Experts of a small language model: vocabulary 16384, a softmax router.
Below are experts of layer 5 (counted from 0) of a mixture-of-experts language model. Rows are named router (the router's row for the expert), gate (a neuron's input weights, with its number), up (a neuron's input weights, with its number) and show model dimensions 0-191. Each number is 128 + 32 x the weight over its row's rms, rounded and kept within 0 to 255.
Before each expert's rows: "gets" lists some tokens that make up at least twice as much of what it gets as of all text. This comes from a sample of Wikipedia text that the model never trained on. Tokens count by the router's weight.

# expert 139
gets: ".", ")", ",", ":", "==", ")."
router [147 169 150  92  80  91  91  89 123  90  91 137 178 135  93 100 132 104 201  69 143 152 118 172 116 131  84 136 127 119 107 136 153  64 170  61  67  96 177 111  64  90 132 141 148 115 102 145 144 132 141 128 139 130 140 117 111 120  96 136 118 142 132  95 142 116 116 101  66  78 126 136 117 191  98 136 175 113 116 125 120 147 133 127  72 133 115 118 165 124 157 161 143 120 187 116 130 106 161 128 158 121 126 121 136  67 158 179  83 137 129 129 137 145  88 114 149 102 196 181 140 139 111 170 168 147 132 161 155 130 114 102 181 203 116  61 106 118 119 142 174 176  91 131 186 151 138 126 132 180 114 147 145 113 126  90 215  89  90 190 209 141 119 129 149  90 130 166 152 122 137  77  50 128 127 176 140 150  99 100 109  92 117 157 132 169 140 137 111  62 142  94]
gate0 [143 118 108 154 130 121 155 165 142  81  80 196  58 181 122  96 118 120 125 144  74 159 142 147 147 160 175 136 117 130 168 101 186 131 149 131 145 120 168 130 138  70  47 122  94  99 140 178 184 142 149 121 123  89 135 128 113 131 143 114  74 146 110  78 116 201 127 124 141 173 106 100 102  43 140 121 183 154 149  93 111  91  79  94  82 141 131 124 114 194 174 141 199 149 130  89  87 116 140 145 100 155 164 100 150 131 164 168 117 155 105 152 185 110 132 140 152 156  83 157  91 115 150 181 126 192  90 142 113 156 120 104 137 153 142 148  93 125  61 155 124 157 124 141 136 116 107  80 169 134 140  95 141 164 104 124 106 167 139  93  81 147 120 123 125 138 111 136 179  88 137 151 177 193 174  72 106 120  80 113 129 141  88 109 100  99 136 116 125  98 179  51]
up0 [170 103  53 177 147 163 153 141 148 139  75  95 107 121 120 157 133 175 137 118 124 158 107 148  88 111 184 132 106 147 136 195 130 138 113 101 118 132 145 121 195  97 149 129 202  93 130 118 103 138  85  83 108 130 107 106  85 142 159 137 124 114 151 118 180 166 121 136 174 160 136 139  48 126 169 178  77 138 136 139 156 137 158 173 199 149 121 141 152 117 101 164 127 162 119 120 151 152 106  72  97 139 131 162 134  99 154 148 154  75 152 137  83 129 152 104 110 113 150  45  71  97 100 103 165  58 106 163  91 143 178  95 184 139 151  97 203 108 172  83 128 117 205  87 121 102 169 143 170 148 157 140 146 105 144  87 161  91 123 130 127  95 152 119 134 117 131 135 166  97  89 126 117 183  54 181 150 145 135 121 140 120 139 111 194 163 156 165 166 118 133 148]
gate1 [164 163 147 123 140 141 154 146 179 177 104 126 136 150 146 127  77  95 134 187 172 142 143 108  84 198 113 135  83  84 137 160 183 208 124  88 113  97  80  85  98  90 135 150 159 144 167 159 187 108 106  70 113  24 151 101 109 103 143 180  84  64  97 196  95 117 125 114  87 203 130 150  99 133 132 130 127 144 132 141 127 145 115 203 106 140 135  83 174 138 196 166 133 102 150 120  91 153 134 107 144 148 211 105  75 146 138 167 142 105 128 145 133 112 150 138 118  95  99 135 107 151  99 106 141  78  99  96  96 123 149 128  87 141 152  95 147 138 139  93  91 216  79 119  82 148 168 138 136 121 111 146 149 116 118 106 118  99  95 107 144 126 132 119 146 111 137 120 154 182 127 146  93  94  65 162  93 152 153 153  86 135 141 136 161  90 170 123 158 120 144 127]
up1 [164 168 104 114 143 144 177 180 154 138 121 133 121 144 184 155 108 148  90  66 187 161 158 149 154 185 137  89 124 111 127  98 134 114 123  62  57 122 139 122 117  79 156 111 122 113 147 115 139 136 148  98 119  95  98 107 114 128 110  43  40  48 104 172 168 136 126 128  91 160 192 150 183 115 160 144  74 133 119  75 197 128 103 121 165 166 105  99 157 163 127 117 124 126 170 106 116 158  77 162 119 178 130  89 145 125 118 126 120 166 148 161 141 116  84 170 138 120 131  85  98 111 149 112  80 158 119 181 126  85 117 110 161 121 141  90 138 106 133  91 128 177 113  70  43 161 111 141 128  52 121 136 170 142 132 150 151 167  88  98 143 117 100  87 138 162 146 133 112 130  57 145  98 117 141 136 214 120 153 113  78 132 124 106 165 134 125 166 146 100 118 129]
gate2 [160  90 179 138 102 197  95  90 129 112 123 119 141 119  97  89 209 168 141  95 135 140 122 157 159 200 115 111 159 112 171 133  51  97 157 147  96  83 145 105  97 171 121 117 105  95 136 119 162 118 137 119 125  58 167 170  83 164 218 120 174  93 141 163 110 124 191 100 106 123 130 137  86 125  92 110 197 148 113 141 108 135 156 133 183 109 107  87 160 143 147 141 103 100 124 155 140 168 132 184 116 136 128  92 136 106 103 112  99  92  80  61 128 121 119 138  97 103 120 133  94 175 166 169  96 117 170  98  90 115 157 132 180 128 145 134 135 144  93 148 143 176 137  67 130  77 155  64 114 102 146 135  96  81 108 169 134 138 107 176  62 140 141 133 152 137 134 108 149 157 149 100  80 120 130  81  76 162  92  94 108  93 127 148 170 160 197 124 162 124 177 134]
up2 [156 129 128 166  61 183  92 105 126 184 128 169 126 140 116  87 193  72  92 144  93 141 166 144  93 127 128 116 123 135 131 171 136  76 122  79 160 181 160 156  71 124 153 137 111  87 163 101 102 149 128  88  91 126 184 119 114  96 163 150 176 140 136  65 110 106 201 145 139  78 149 125 127 139  89 171 123 169 116 110 153 115 130 115 145 113 117 141 122 130 136 162 145 121 134 171 162 127 124  58 118  84 109 183  64 135 158 138 135 150 145 142 136 132 133 128  54 134 123 153 128  90 135 121  92 124 108 148  99 189 177 160 101 180 133 121 130 187 118 166  91 115  62 124 121 108 110 189 114 133 145 147 107  46 187  78 181 150  63 151 140  56 122 155 133 156 112 156 145 112  90 142  69 140 103  86 141 136 133  89  63  66 111 166 148 135 118 100 146 155 147 133]
gate3 [147 120 141 103 129  92 109 107 134 118 171 148  93 123 156  40  93  81 110 128  79 142 108 112  88  93  76 119 175 108  91 164 116 185 180 117 140 131 117 126 104  90 171 217  98 100 153 184 116 106  70 112 118 153 159 148 111 142  93 135 118 175 108 122 141  85 121  97 150 123 149  96 103 139  75 128 111  88  89 198 137 139 128  92 160 160 174 113 132 128  66  99 104 165 160 127  62 141 149 160  99 173 111 151  68 201  89 182  95 125 142 153  63 113 107 193 137 148  76  76 141  85 139 123 110 126  58 107 170 118  99 113 174 159 184  93 110 123  99  95 136 113  77 105  51 115 124 132  95 109 125 137 116 191 110  89 119 126 115  82 118 125 155 124 121 113  91  99 132 164  98 109 167 136 124 151 144 113 180 125 114 101 107 163 112 159 105 158 120 150 152  93]
up3 [203 132 115  97 148 147 119 151 130 132 115  96 145 140 128  77 123 130 118 112 149  76 126 174 174 154  77 186 152 156 120 170 115  97  78 119 155 136 138  66  58 130 193 175 123 147 150 141 120 108 100 118 143 185 159 129  87 101 136 134 211 181 153 159  65 109 197 120  46 122 140  88 129  84  56 109 106 134  90 137 134 124  81  87  63 104 112 134 140 153 105 147 204 168  83 128 110 139 118 135 157 117 131 173 131 154 149 120 135 130 123 139  70  76 197 103 130 146 136  94 123 100 127 111 110 132 133 137 157 139 150 110 120 111 145 137 135  57 160 147  95  86  98 208  95 132 208 132  98  79 120 191 114 134 121 106 116 133 145 155 143 131  94 160  78 150 131  96 106 108 129 120 111 176 120 118 171 146 131 160 163 148 159 103  73  83 135 104 100  99 131 124]
gate4 [137 126 123  85  60 136 174  52 124 142 121 149 137 183 152  83 119 142 175  96 140 212  92 145 137 103 102 130 101 142 135 101 126 128 108 119 144 167 161 130 121  81 130 115 124  37 129 168 138 112 144 146 131  82  87 139 142  72 100  88 136  54  94 142  72 163  81 118  75  95 103 123 155 116 153  76 130 134 153 132 151 126 156 117  82 135 142 129 148 136 114 156 151 138 136 176 172 107 130 130 129 121 178 171  64  50  76 111  90 110 108 107 112 170  98  56 152 112 139  93 114 122 103 108 140 127 114 108  80 164  88 139  94 169 134  70 123 122 186 128 135 125  95  84  82 143 135 139  95 152 193 103  99 112 163  97  48 155 119 147 106 133 113 156 146 154  98 128 170 160 182 108 145 155  98 218 151 147 161 142 127 175  82 104 117  98 115 110 100  86 137 130]
up4 [158  94 102 101 114 108  79  79  75  94 155 140 110 196 129 109 107 138 148 164 113 149 119 102 106 105 116 114 153 102  21 144 146  66 132  98 166 128 135 153 135 176 158 120 150 135 128 154 136 121 116 108 151 174 212  66 178 130 113  73 111 177 159 131 125 100 147 157 126 119 174 147  42 145  94  87 104  72 139 115  84 102 108 119 125 123 159 183 149 158  43 118 108 151 116  69  78 120 133 104 124 151 124 109 126 127 115 133 126 112  83 102 128 126 124 130 130 108  63 153 103  86 115 166 165 132 103 188 157  96 142 110 126 193 187 164 127  98  49  59 112 112 116 116 107 146 135 160 109 164 131  96 127 135 116 130 140 170 140 127 135 160 134 137 169 116 140 151  64 137 161 159  96 146  55 121 134  53 140 103 134 161 149 117 115 151 171 146 167 137 105  83]
gate5 [134 104 105 134 158 132 123 126 150 101 115  95 112 138 159 176 172 155 120 164 148 117 119 146 157 131  98 149 208 101 106 115  99 134 169  93 151 115 126 121 136 105 182 131  65 145 140 118 112 161 195 118 151  80 126 147 152  95 125 184 100 164  96  97 125 130 134  71 132 108 245 134 154 104 163 153 180 129 118 105 148  94 133  72 149 142 128  60  55 177 153 131 153 191  86 117 108 164 139  74 131 127 183 138  89 194 122 172 137 150 165 111 165 151 156 129 142  99 135 124  97 138  75 142 178 137 111 140 190  67 106  91 115 136 112 168 107 126  95 122 109  88 126 106 103 127 113 139  89 124 180  88 103 135 164 142 157  84 156 146 175  84 176 123 104  97 121 112  50 152 171 157 167 100 129 155 164 156  93 149 143 116 180 129 144 138 124 148 111 124 178 205]
up5 [139  94  85 122 159 121 105 127 134 121 104 152 139 174  97 161 125  86 127 109 140 129  95  95 152 135  76 125 193  95 117  70 174 158 111  82 173 157  68 118 164 173 119  74 131 130  58  69 154 162 105 104 136 100 171 136 121 137  97 110 138 165 141 114 162 134 132 151 122 101  93 153  83 118 177 140  89 103  99  90 154  70 200 144 146  98  88 124 140 163  78 155 142 160 129  67 151 151 143  99 159 102 145 128 142 106 131 124 106 116 107 106 160 158 141 179  99 138  54 129  94 117 131 143 158 165 118  91 163 154 146 154 121 165 112  78  83 164 165 111 113  78 111 154 118 142  89 169 131 145 141  59 132 147 147  99 153  95  98 162 133 162 170 119 151 165  98 148 189 165 160 104 142 163 125 204  53  95 186  88  88  83  94 136 105 154  95  83 188 108  97 111]
gate6 [109 128 117 125 133 112 138 118 139 102  65 140 130  96 202 144 111 131 156 148 147 124 148 142 115  85 151 108 176 123 150 179  96 122 156 158 109 140 150 150  84 134 141 157 114 147 118 110 135 141  95 145 140 210 138 119 105 153 129 185 170 122  52 157 109 141 135  44  82 121  96 163 158 130 132  92  99 117 131 145  41 214 188 150 184 100 174 203 116 137 140 106 123 116 106  98 162 126  98 129 160 152 135 101 142  75  92 146 176 135 100 167 156 146 106 118  88 129  65 131 215 120  73 122 190 131 127 153 136 156 115 171 128  89 140 171  92 142 165 210 127  78 150 114 119 126 149 137 133  97 105 102  97  55  90 121 119 168 108 114 134 152 118 155 158 186  90 157 133 137 133 139 112 160  94 111 149 153 113 170 168 110 146 170 137 124 205  93 149 122 103 107]
up6 [131 157 135 134 114 132 177 117 160 121 109 176 141  92 169 125 115 144 125  75 135 112 101 120 140 150  59  72 124 128 149 131 123 126 119 170 157 143  40 169 150 154 162  81 117 117 119 151 128 150 145 137 116  70 112 127 115  67  84 187 141  98 138 100 121  57 162 124 159  77 177  89  78  80 139  51  93 102 100 105 145 138 100 139 123  90  80 115 140 102  77 114 151 133 117  70 119 130  92 140 143 106  55 114 104 124  99 112 151 122 150 130 194  97 115  55 130 184  95 147 158  97 105 153 149 166  55 144 175  90 120 121 133  88  73 129 102 113  99 147 191 101  93 154 109  96 156 110 124  62  84 142 162 167 173 114 129 150 172  98 138 134  73 119  82  65 143  96 111 114 107 148 185 112 114 140 115 134 148 105 134 104 121  88 117 147  69 156  99 165 139 167]
gate7 [135 180 155 112  51 138 126 156 109 117 122 125 169 109 127 106 122 178  63 108 111 162 126 106  54 170 165 109 107  76 178  39 122 123 162 138  60 115 157  83 125  70  88 122 107 143 103  69 169 135 101 122 191 132 123 120 119 108 136 152 137  65 139 102 122 156 154 155 120  95 105 160  43 115 118 148 169 151  89 116 161  99 140 133 119  84 151 144 123 138 144 139 105 115 129 120 106 185 116 143 110 167 156 176 181 145  89 112 100 161 136 144 157 163  82 121 124  86 145 158  85 150 185 103 149 159 171 148  88 114  80 135 154 102 152 157 121 108  92  74 101 158 134 123 140 136 189 224 107 139  85 134 142 126 145 133 126  99  93 134 122  37 104 139 122  82 140 183 116 130 146 126  89 115  93 150 136 146 168 132 120  83 154 140 139 109 204 159  90 122 112 133]
up7 [ 92 134 115 129  90 130  86 101 167 109 116 120  90 110 106 150 146 129 132 147 198 171 153  92 112 101 145 151 116 128 148 120 181 147 177 192 178 144 133 110 141 178 114 132 156 146 176 125 140 105 114 109 163  95 107 110 125 141 171 102 160 147 122 117 117 148 118 141 172  95 109 164 126 129 121 145 169 110 152 144  97  85 120 156 162  85 117  81 203 111 170  51 109  96 167 217 124  87  53  63 132 121 122  92 124 121 158 135  84  81 119 164 108  98 159  57 131 116 131 168  92 144  99  69  98 165 135 121 141 195 162 127 123 114 172 161 123 150 121 105 108 140  63 130 170 142 170  72 126 147 167 137 160 108 150 141 111 120  82 122 145 238 121 144 132 117 113  57 122  98 113 101 155 182 145 113 102 119 118 130 159 111 111 165 106 175  58  89 114 105 166 109]
gate8 [159 156 111 130  54 148 152 113 129 145 107  62 184 150 130 131 126 133 110  84 144 123 112 167 120  61 123 102 173 151 122 125 104 126 126 119  95 217 180 157 126 100 133  61  87  84 113  93 134 167 144 134 139  62 142 131 183 168 152  91  88 169 176 129 127 153 106 117  88  90 145 129 123 152  65 155 142 166 142  94 127 100 138 114 101 125  83 155  92 131 117  97 168 165 137 164  75  25 173 169  86  83 103  81 117 150  64 162 126 108  88  93 133 178 111 201 101 158 130 163 124  90 105 109 108  89 120 108 125 139  79 137 138 153 152 156 178 127  89 107 116  66 109 124 133 147 117 110 129 165 127 143 160 152  66 106 113  88 154 117 213 155 106 105 114 139  86 104 163 134 118 130 158 104 171 118 154 134  85 126 107 129 154 156 103  95 171 129  82 105 117 125]
up8 [105 137 179  98  88 174 113  76 105 115 112 137 123 142 178  73 138 107 150 141 141 165 124 131 142 123 135 125 143 128  84 185  92 136  77  68  97 116 149 135 143 150 104 122  98 147  94 105 172 144 138 137 155  92 112 182 133 138 179 113 158 133  98 109 134 133 157 120  96 140 113  84  69 146  97 138 181 154  97 115 176  96   8 157 118 186 125 148 148 146 155 150 118 123 155 159 158  75 128 192 124 170 154 113  84 102  96  53 113 126 143 101 110 132  81 155 171 165  70 144  88 136  99 139 180 125 139 159 172  80 164 145 122 152  63 131 148  93 135 150 106 125 151 113 169 121 135  55 196 155 115 152 166 115 161 113 102 160 141 138 181  99 144 135 169 135 145 167 149  70 108 109 154  78 148 145  80 192 101  86 139 100 131 165  67 141 156 126 180 120 115 116]
gate9 [128 165 173  26 116 141  77 128 150 151  84 196 131 146 120  95 164 170  78  93 132 151 100 122 122 140 112 120 163 161 144 121 165 149 219 121  71  88  69  57 140 168 114 173 121 109 137 137 162 109 118 137 139 106 151  96 138 123 134 108 131 133 120 117  97 143 109 157  90 125  83 165 132 171 162 120 220 165 123 107 121 144 158 118 159  89 118 133 207 114 173 126 138 110  86 125 142  73 152  72 145 131 116 103 174 127  61 134  84 134 132 155 100 134  95  75  83  96 152 159 122 147 161 124 116 150 109 111  98 109  96 121 129 120  97 153 116 117 113  89 101 111 146 114 142 190 108 120 132 149 143 158 162 144 121 151 156 148 104  80 173 102 126 126 120 202 162  95 174  94  98  96 108 115 117  95 140  49 123 140 152 112 104  71 102 132 191 135 136 168 168 204]
up9 [150  82  80 142 111 167 146 154 176 127 117  79 172 104 123 137  96  57 159 123 113 132  44 118 143 148  56 129 110 164 139 145  62  83  90 166 104 131  77 158 135 123 158 170 115 122 148 110  93 145 141 115 112 217 132 108 100 171  81 151 148 178 155  79 138 124 144 140 130 113 136 115 176 126 105 143 104 155  78 138  56 221 147 179  88 158  26 102 125 174 126 176 101 108 125 118 187 169 138  78 157 147 102 136 136 108 121 118 141 131 159 157 176 114 173  91 141 161 119 139 146 139  91 158 148 123 122 141 111  69 141  88 165 107  89 104 139  97 158 131 116  76  83 120 157  95 146 139  90  90 127  56 127 148 129 119  60 143 152 162  88 145  96 135  93 105 121 178 157 140 143 125 123  92  98  76 113 143 144 139 134 141 153 141  97  86 122 145 122 159 110 125]
gate10 [158 110 124 162  97 147 113 109 130 122  96  58 133 115 141 119 197 127 187 147 178  91 208 115  99 140 144 165  72 205 165  89 127 119 147 117 156 124 131 169 163 109 102 124 107  89 147 159 134 110 116  86 115 176 151 161 107  82 118 157 181  79 193  90 145 173 124 111 116 185 134 106 103 183  83 141 199 154 148 167  85 169 138 162 159 127 139 164 138 159 179 138 146  93 201 125 145  99  94 178 138 141 164 161 167 146 129 136 130 163 138 141 100  88 126 126 158 109 118  95 109  76 188  98 140 111 128  95 118 154 134 145 104 114 162 104 119 100 177  72 156 146 111  52 162 133 161  99  79 108 105  83 188  94 100 132 157 146 136 130 171 104  95 123 138  91 149  94 143 103 151 135 122 164 118 185 136 166  70 116 159 154 119 110 169  82 173 140 120 142 114 171]
up10 [139 159 105 112 145 150 146 152  85  64 114 157 123 166 112 206 128 166 172 137 139 128 188 104 105 132 115 137 107 119 124 174 103 135 112 157 118 107 174 107 151  98 136  63 139 114 160  93  87 101 104 115 135  93 125  61 107 136 141 155 143 130 115 167 124 114 122  69 104 109 151 107  95 105 112  98 130  84 140 133 148 138 154  87 133 124 146 172 146 148 130 115 114  97 168  97 139 105 124 181 184 173 172 226 128  84 148 169 202 164 185  66 168 173 114 161  94 136 131 148 126 151 126 117 121 181 159 115 179 156 111 161  96 155 107 145 128 122 120 173 199 201  96  75  87  81 190 155 134 132  79 156 133 135  76 152 133 112 147 125 131 122  80 150 150 160 131 125 131 149 112 174  71 128  69 176 161 130  66 113 134 139 175  59 128  81  95 111 151 135 122 134]
gate11 [141  82 127  94 165  88 154 126 125 141 135 132 118 166 130 118 135 114 148 127  73 160 147 105  96 120 144 125 156 108 179 143 182 129 152 102 120 165 158 152 134 157 158  98  95 117 128 173  67 111 113 151 121 128 144 143 139 112 230  73 111 141 139 110 154 169  19  67 123 165 139  61 163 119 168 139 116 168 132 123  99  91 153 127  65 112 151 105 141 138 104 135 217  95 156 100 140 150 153 125 126  95 120 180  95 191 144 104  67 141 108  91 130 107 133  74 137 186  57  97 165 147 177 173 138  92 130 114 145 173 126 105  88 140 118 109 113  99 115 140 103 150 180 134 120 127 101 106  89 105 151 117 150  73 185 129 169  95 105 176 162 166 145 111 138 126 150 100 143 117 139 172  53 199 154 176 111 115  89 147 166 170 115  96 113 167 143  90 106 120 122 124]
up11 [145 115 160 154 129 185 166 167 157 156 146  66 155  99 163  78 147 142 119 120 116 183  86  75 128 123 197 163 205 170 119 184  94 143  84 175  97 140 106  76  65 107 140 198 148 142 155 155 157 147 142 111 151  98 158 127  90  69 100 162  99 136 191 125  85 104 136 197 128  89  74 177 144 117 148  92 144 138 107 167 128 150 120 122 105 143  85  86 122 150 113 160  95 108 134 134 166 124  99 141 130 128 145 123 130 152 122 118 148  95 130  74 138 108 158 174 181 130  96  75 156  94  99 154 156 132 129 184 144 173 130 101 171  89 113 111 120 156 108 114 113 121  78 118 165 134  97 135 105 103 117 155  82  72 143 148  91 132  76  66 151 176 139 125 158 135 100 176  96 102 152 145  95 121 110 159  40 101 170 211 145 134 158 127 127 149 135 148 131 171 140 142]
gate12 [174 126 146 130 114 129 159 132 147  99 102 142 142 146 112  83 109 114  75 132 112 136 119 142 146  97 138  93  69 173  84 217 188 116 184 126 149 177 113 175 146 140 180 158 123 173 139 159 132 115 162  69 143 176 122 117 132 126 110 172 142 127 108 127 168 189 147 123  66 118 119 105 133  44 115 155 177  82 143 154 150 140 149 119 121 137 125 103  60  81 162 175  95 145 170  79 142 188 122 121 107 175 187 129  64 103 188 113 118 155 101 104 138 143 121  66 171 100 200 119 157 163 108  96 121 116 106 167 153 144 104 135 143 104 105 123 151 153 162 174 146 107 128 155 108 173 151  95  95 139 112 137 117 159 146  89 124 142 116 128  88 138 130 142 160 118 141 166  97 161 135  97 171  84 105  90 175 129 115 173 190 195 154  57 143 145  77 134 177 116 160 136]
up12 [109 179 105 137  99  82  94 172 163 136 104 147 160 123  46 196 152  99 140 127 165 134 150 123 154  76 170 185 134  96 109  74 137 161 135 110 150 143 128  66 209 180  82 150 123  95 104 127  97 106 104 159 164 107 143  85 142 149 149 116  93 144 139 140 151  99  62 157 123 136  79 142 113 112 147 206 110  91 135 125 196 113 162 146 137 116 140 104 135 174  70 102 111 142 152 171 194 102 142 111  55 128 111 176 160  83 155 138 111  77 113  42 149 141 154 126 108 158 149 137 115 108 157 115 163 140 115  86 131 144 115 149 135 187 117 158 148 141  76  70 121 110 172 163 121  95  94 142  82 122 120 112  75  99 103 121 128 105  85 129 137 160 157 115 146 105  83 145 109 120 167 123  69 118 172 178 147 152 141 119  71 117 132  81  80 110 144 191 132 127 119 139]
gate13 [206  91 110 195  81  99 111 151 150 214  81  89 127 115 125 124 122 146  61 112  96 170 107 100 149  99 110 171 158  83 134 130 142 105 128 196 149 125 146 128 112 107 123 163 167 111 139 105 102  93 182 157 135 122  90 134 126 146 116 166 150 112 131 143 141 165 103  97 107  84 103 143 114 113 120 133 173 146 144 181  99 125 145 110 114  95 161  82 134 111 108 176 174 102  85 126 162 135 139 133 139 140 126 106 192 107  81  78 119 150 200 138  88 176 128 117 141 163 165 105 119 149 185 117 185 125 137 140 164 100  97 147  81 142 111 146  88 158 163 117 114 136  57  67 198  99  81 127 123 169 122 186  67 119 112  95 119  69 151  95 106  72  87 145 109  85  84 158 136 137 180 115 133 162 129  65 140 119  97 104  87 118  84 107 133 162 143 128 144 129  55 147]
up13 [131  96 181  90  80 179 106  96 160 116 191 127  89 107  73 156 150 124  83 107  86  90 113 157  86  79 159 115 131 106 171 128 182 115 122 146 145 132 126 138  75 112 129 148 130 140 111 173 172 112 122  57 115  89 167 168 110 112  98 204 140 134 152 155 151 126 138 118 177 124 134  96  96 118 104  83 178  98 150 113 110 131 187  68 165  55 108 130 159 118 118 184 134 152 117 161  78 107 175 149 118 188 115 143 135 134  82 116 152  93 183  95 114 122 135 151 152 124 160 113  87 146 148 117  87 106 120 141 145 153 152 169 122 150  63 171  97  86 182 117 109 159 128 124 126 163  73 118 135 135 138 168 150 158  67 144 130 185 125  52 131 189 146  86 112 127 192 102 112 165 106 118 161 144 114 187 137 165 119  74 175 149 149 139 179  97 124 116 135 154 145  77]
gate14 [154 154 148 113 125 169 123  85 103 187 130 129 145 106 112 125 196 147 139 178 108 177 137 138 148 161  90 130 113  65 108  88 117  94 132 143  80 163 145 109 143 115 145 132 123 142 134  68  91 151 133 104 121  82 138  99 159 149 126 108 129 160 133  84  79  70 193  94 149 111 142  75 141 120 136 140 159  92 136 121 145  78 158 122 189 112  78  57  98 110 120 111  62 135 111 153  62 113 172 186 123 123 127 146 121 110  80  63 102  94 175  66  90 122  87 158 168 180 101 159  84  94 139 194 147 197  85 133 189 136  84 132 158 164  87 132 122 151 130 107 141 205 138 104 114 166 114  78  93 126 138 152 144  88 149 164  99 139 139 125 132 122  65  68 123 106  94 124 102 126 150 135 116 160 161 169  68 155  95 122 100 125 100 153 154 146 112 100 126 184 124 146]
up14 [ 99 125 114 143 139 161 133 108 115 111 122 137 110  89 103 103 110 188  84 131 123 126 120 115 173 145  79 116 155  67 125 143 114 121 107 150 151 142 132 135 155 122  83 102 107 135 160 103 143 107 123 105 140 157 123 160 102 112 126 156 157 173  79 121 158 158  77 181 105 161 126 155  53 114 137 187 178 112 112  98  91 172 138 158 198 118 172 124 169 185 127  81  96 112 144 114 175 142  66 130 111 182 129  86 187 132 140 128 129 123 115 132 159 113 124  76 135 133 150 125 181 167 208 113 184  50 101 180 130 102 209  99 122  78  90 165 146 163 143 105 124 188 158 116 105 166 117  97 165 182  92 116 120  87 145 152 109 106  95 109 146 148 183  89 120 172 134 125 163 114 111 103 126 221 110 141 135 172 124 118 144  59 202 101 102 158 154 132 119 160 107 112]
gate15 [100 177 113  96  98 168 120 169 154 164 102 175  72 198 144  90 118 157 119  82 119 130 138  97 128 135  89 127  92 147 156 108 135 150 173 111 143  84 179 107 185 116 105 124 103 147 201 136  99 171 113  38 120  95 151 135 137 139 160 164 163 119 140 112 199 152 129 166 105 172 219 116 114  91 119 114 153  71 128 166 107 148 182 145 192 143 138  91 151  89  90 137  87 148 101 131 106 105 135 143 131 117 123 133 127 116 149 147 123 165 128 131 183 164 134 112 157 129 103 149 168  99  87 107  91 165  72 149 116 179 109 172 220 188 184 151 128 112 151  96 115 113 121 166 116 117 112 188  98 117 150 105 129 150  96 146 147 136 126 102 181 135  94 117 135 154 153 130 168 139 144  97 104 141 169 115  57 180 180  97  74  90 154 129 128 149 116 124  61 127 108 128]
up15 [114 125 131 135 106  93 119 159 148 119 125  84 121 112  83  91 154 169 142 164 195 152 145 165 105 127 149 133 114 116 129 180 128  31 175 104 128 155 233 188 173 187 144 166 131 130 153 115 140 155 142 146 143 145 106 159  86 135 177  97 104 110 161  72 142 142  77 189 142 100 144 176 135 154  43 108 137  89 126 131 137 107 108 151 144 115 114 145 149 182 133 130 107 192 110 120 119 160  85  87  91 123  66 101 153 121 115  96 143 100  78 165 143 113 139 102 126 148 130 116 134  93 136 162 151 165 166 104 133 146 133 128 147  76 122 108 106 117  91 135 120 119 121 112 175 157 178 167 115 172  74 141 158 103 163 184 165 173  91  95 151 123 167 153 144 112  99 144 110 184 122  94 167 171 196 157 159 144 158 117 145  79 171 158 150 179 153 138 183 183 121  91]
gate16 [172 114  54 131 112 167 106 154 120 117 121 173 136 109  78 110  65 159  60 177 143 142 107 128 124 103  68 103 120 109 207 181 160 114 110 105 115  90 110 108  61 105 186 171 135 175  55 119 158 120 151 155 146 133 168 139  93 135 142 145  64 151 116 117 137 115 123 121 152 167 181  91 106  74 110 100 115 142 138 119 113 156  99 159 134  50 134 118 160 146 136  95 119  96 132 155 112 124 148  92 111 191 155 115 150 171 160 110 142 130 110 125  82 103  52 126 120 146  91 117 165 129 145 156 162  78  82  97  76 142 180  64 184 157 133 131 109 130 139  60 145 131 117  86 207 123  62  91 184  73 126 141 138 139 134  98 146 147 129 122 121 104 143 133 184 178 168 140 120  97 118  99 146 147 117 121 106 165 111 137 156 132 143  98  71  98 125 104 118 128 113  77]
up16 [133  68 195 127 114 102 160  76 133  78 120 154 115 129 178  74 131  97 170 162  94 151 120 125 138 150  85 152 111 144 124 103 127  88 108  93 150  98 137 134  91 151 146 119 152  83 151 104 123 110 165 138 127 127 145 150  98 118 123 113 149 100  84 122 180 137  97 134  88 138 143 197 150 101 116 136  82 119 157  92  37 135 156  45  85  68 134 137 113 160 123 124  82 126 125 133 124 140 135 143  88 104 142  83 108 131  98 132  62 210  71 119 108 121 103  56 152  90 131 107 185 109 190 214 115 168 117 154 106 109 141 183 171 176 131 151 131  95 111  94 122  86 134 115 128 113 137 135 129  98 124  88  76 117 191 121 106 143 189 130 112  87 113  73  93 166 166 164 176 109 223 121 157 174 128 118 162 116 105 102 132 132 147 143 165 148 101 133 143 120 104 109]
gate17 [161 142  97 104 195 200 113 120 139  77 136  90 131 157 128 152 103 107 149 183  93 195 132 141 169 108  82 122 140 128 134 173 117 119 161 145 140 101  97 146 108 171  89 145 172 126 120 140 136 112 152 129  89 197 131  67  87  88  86 106  90  92 188 140 135 156 106 145 117 105 110  97 122 106 125 168 119 116 142 142 107 150 175 160 131 172 233 125 103  32 140 168 183 140 134 136 142 112 120 194 124 126 129 133 145 100 121 112 120 162 129 101 122 157 164  86 187 139 124 165  78 136 103 141 119 121 195 120  83 150 123 144 115  99 135 146 108 117 111  72 112 160 104 115  91  96 162 103 187 131 119 167 103  77 118 133 144 115 171 128 118 133 142 178  80 125  84 154  88 134 150  93 104 121 136 103 156 151 167  62 182  89  59  45 170 133 121 124 168 131 111 141]
up17 [186 138 143  94  94 115 129 142 118  86 146  82  98 139  98 174 119  77 139 169  73 142 144 165 141 121 146  95 110 112 149 125 172 102 161 117 120 103 216 164 210 123 177 157 129 121 105 135 129 110 165 129 107  85 215 177  97  92 131  85 113 151 148 126 105 119 116 141 111 153 117  96 144 110 107 132  94 112 126 156 192 150 139 133  91  92 140 107 150 102 134 146  93 170 106  85 124 170 166 113 111 173 140 126 107  94 172 143  43 123  67 150  72 120 146 150 159 166 134 176  87 110  90 130 122  98  87  32 110 158 132 140 136 105 110 118 110 137 104 101 140 131 137 168 124 164 193 102 173 112 196 144 107 147 119 142 102 166 144 116 159 122 145 109 160 179 135 127  91 157 154 132  72 134  57  93 111 158 129 158 128 124 138 119 130 184 114 108 236 109  91 107]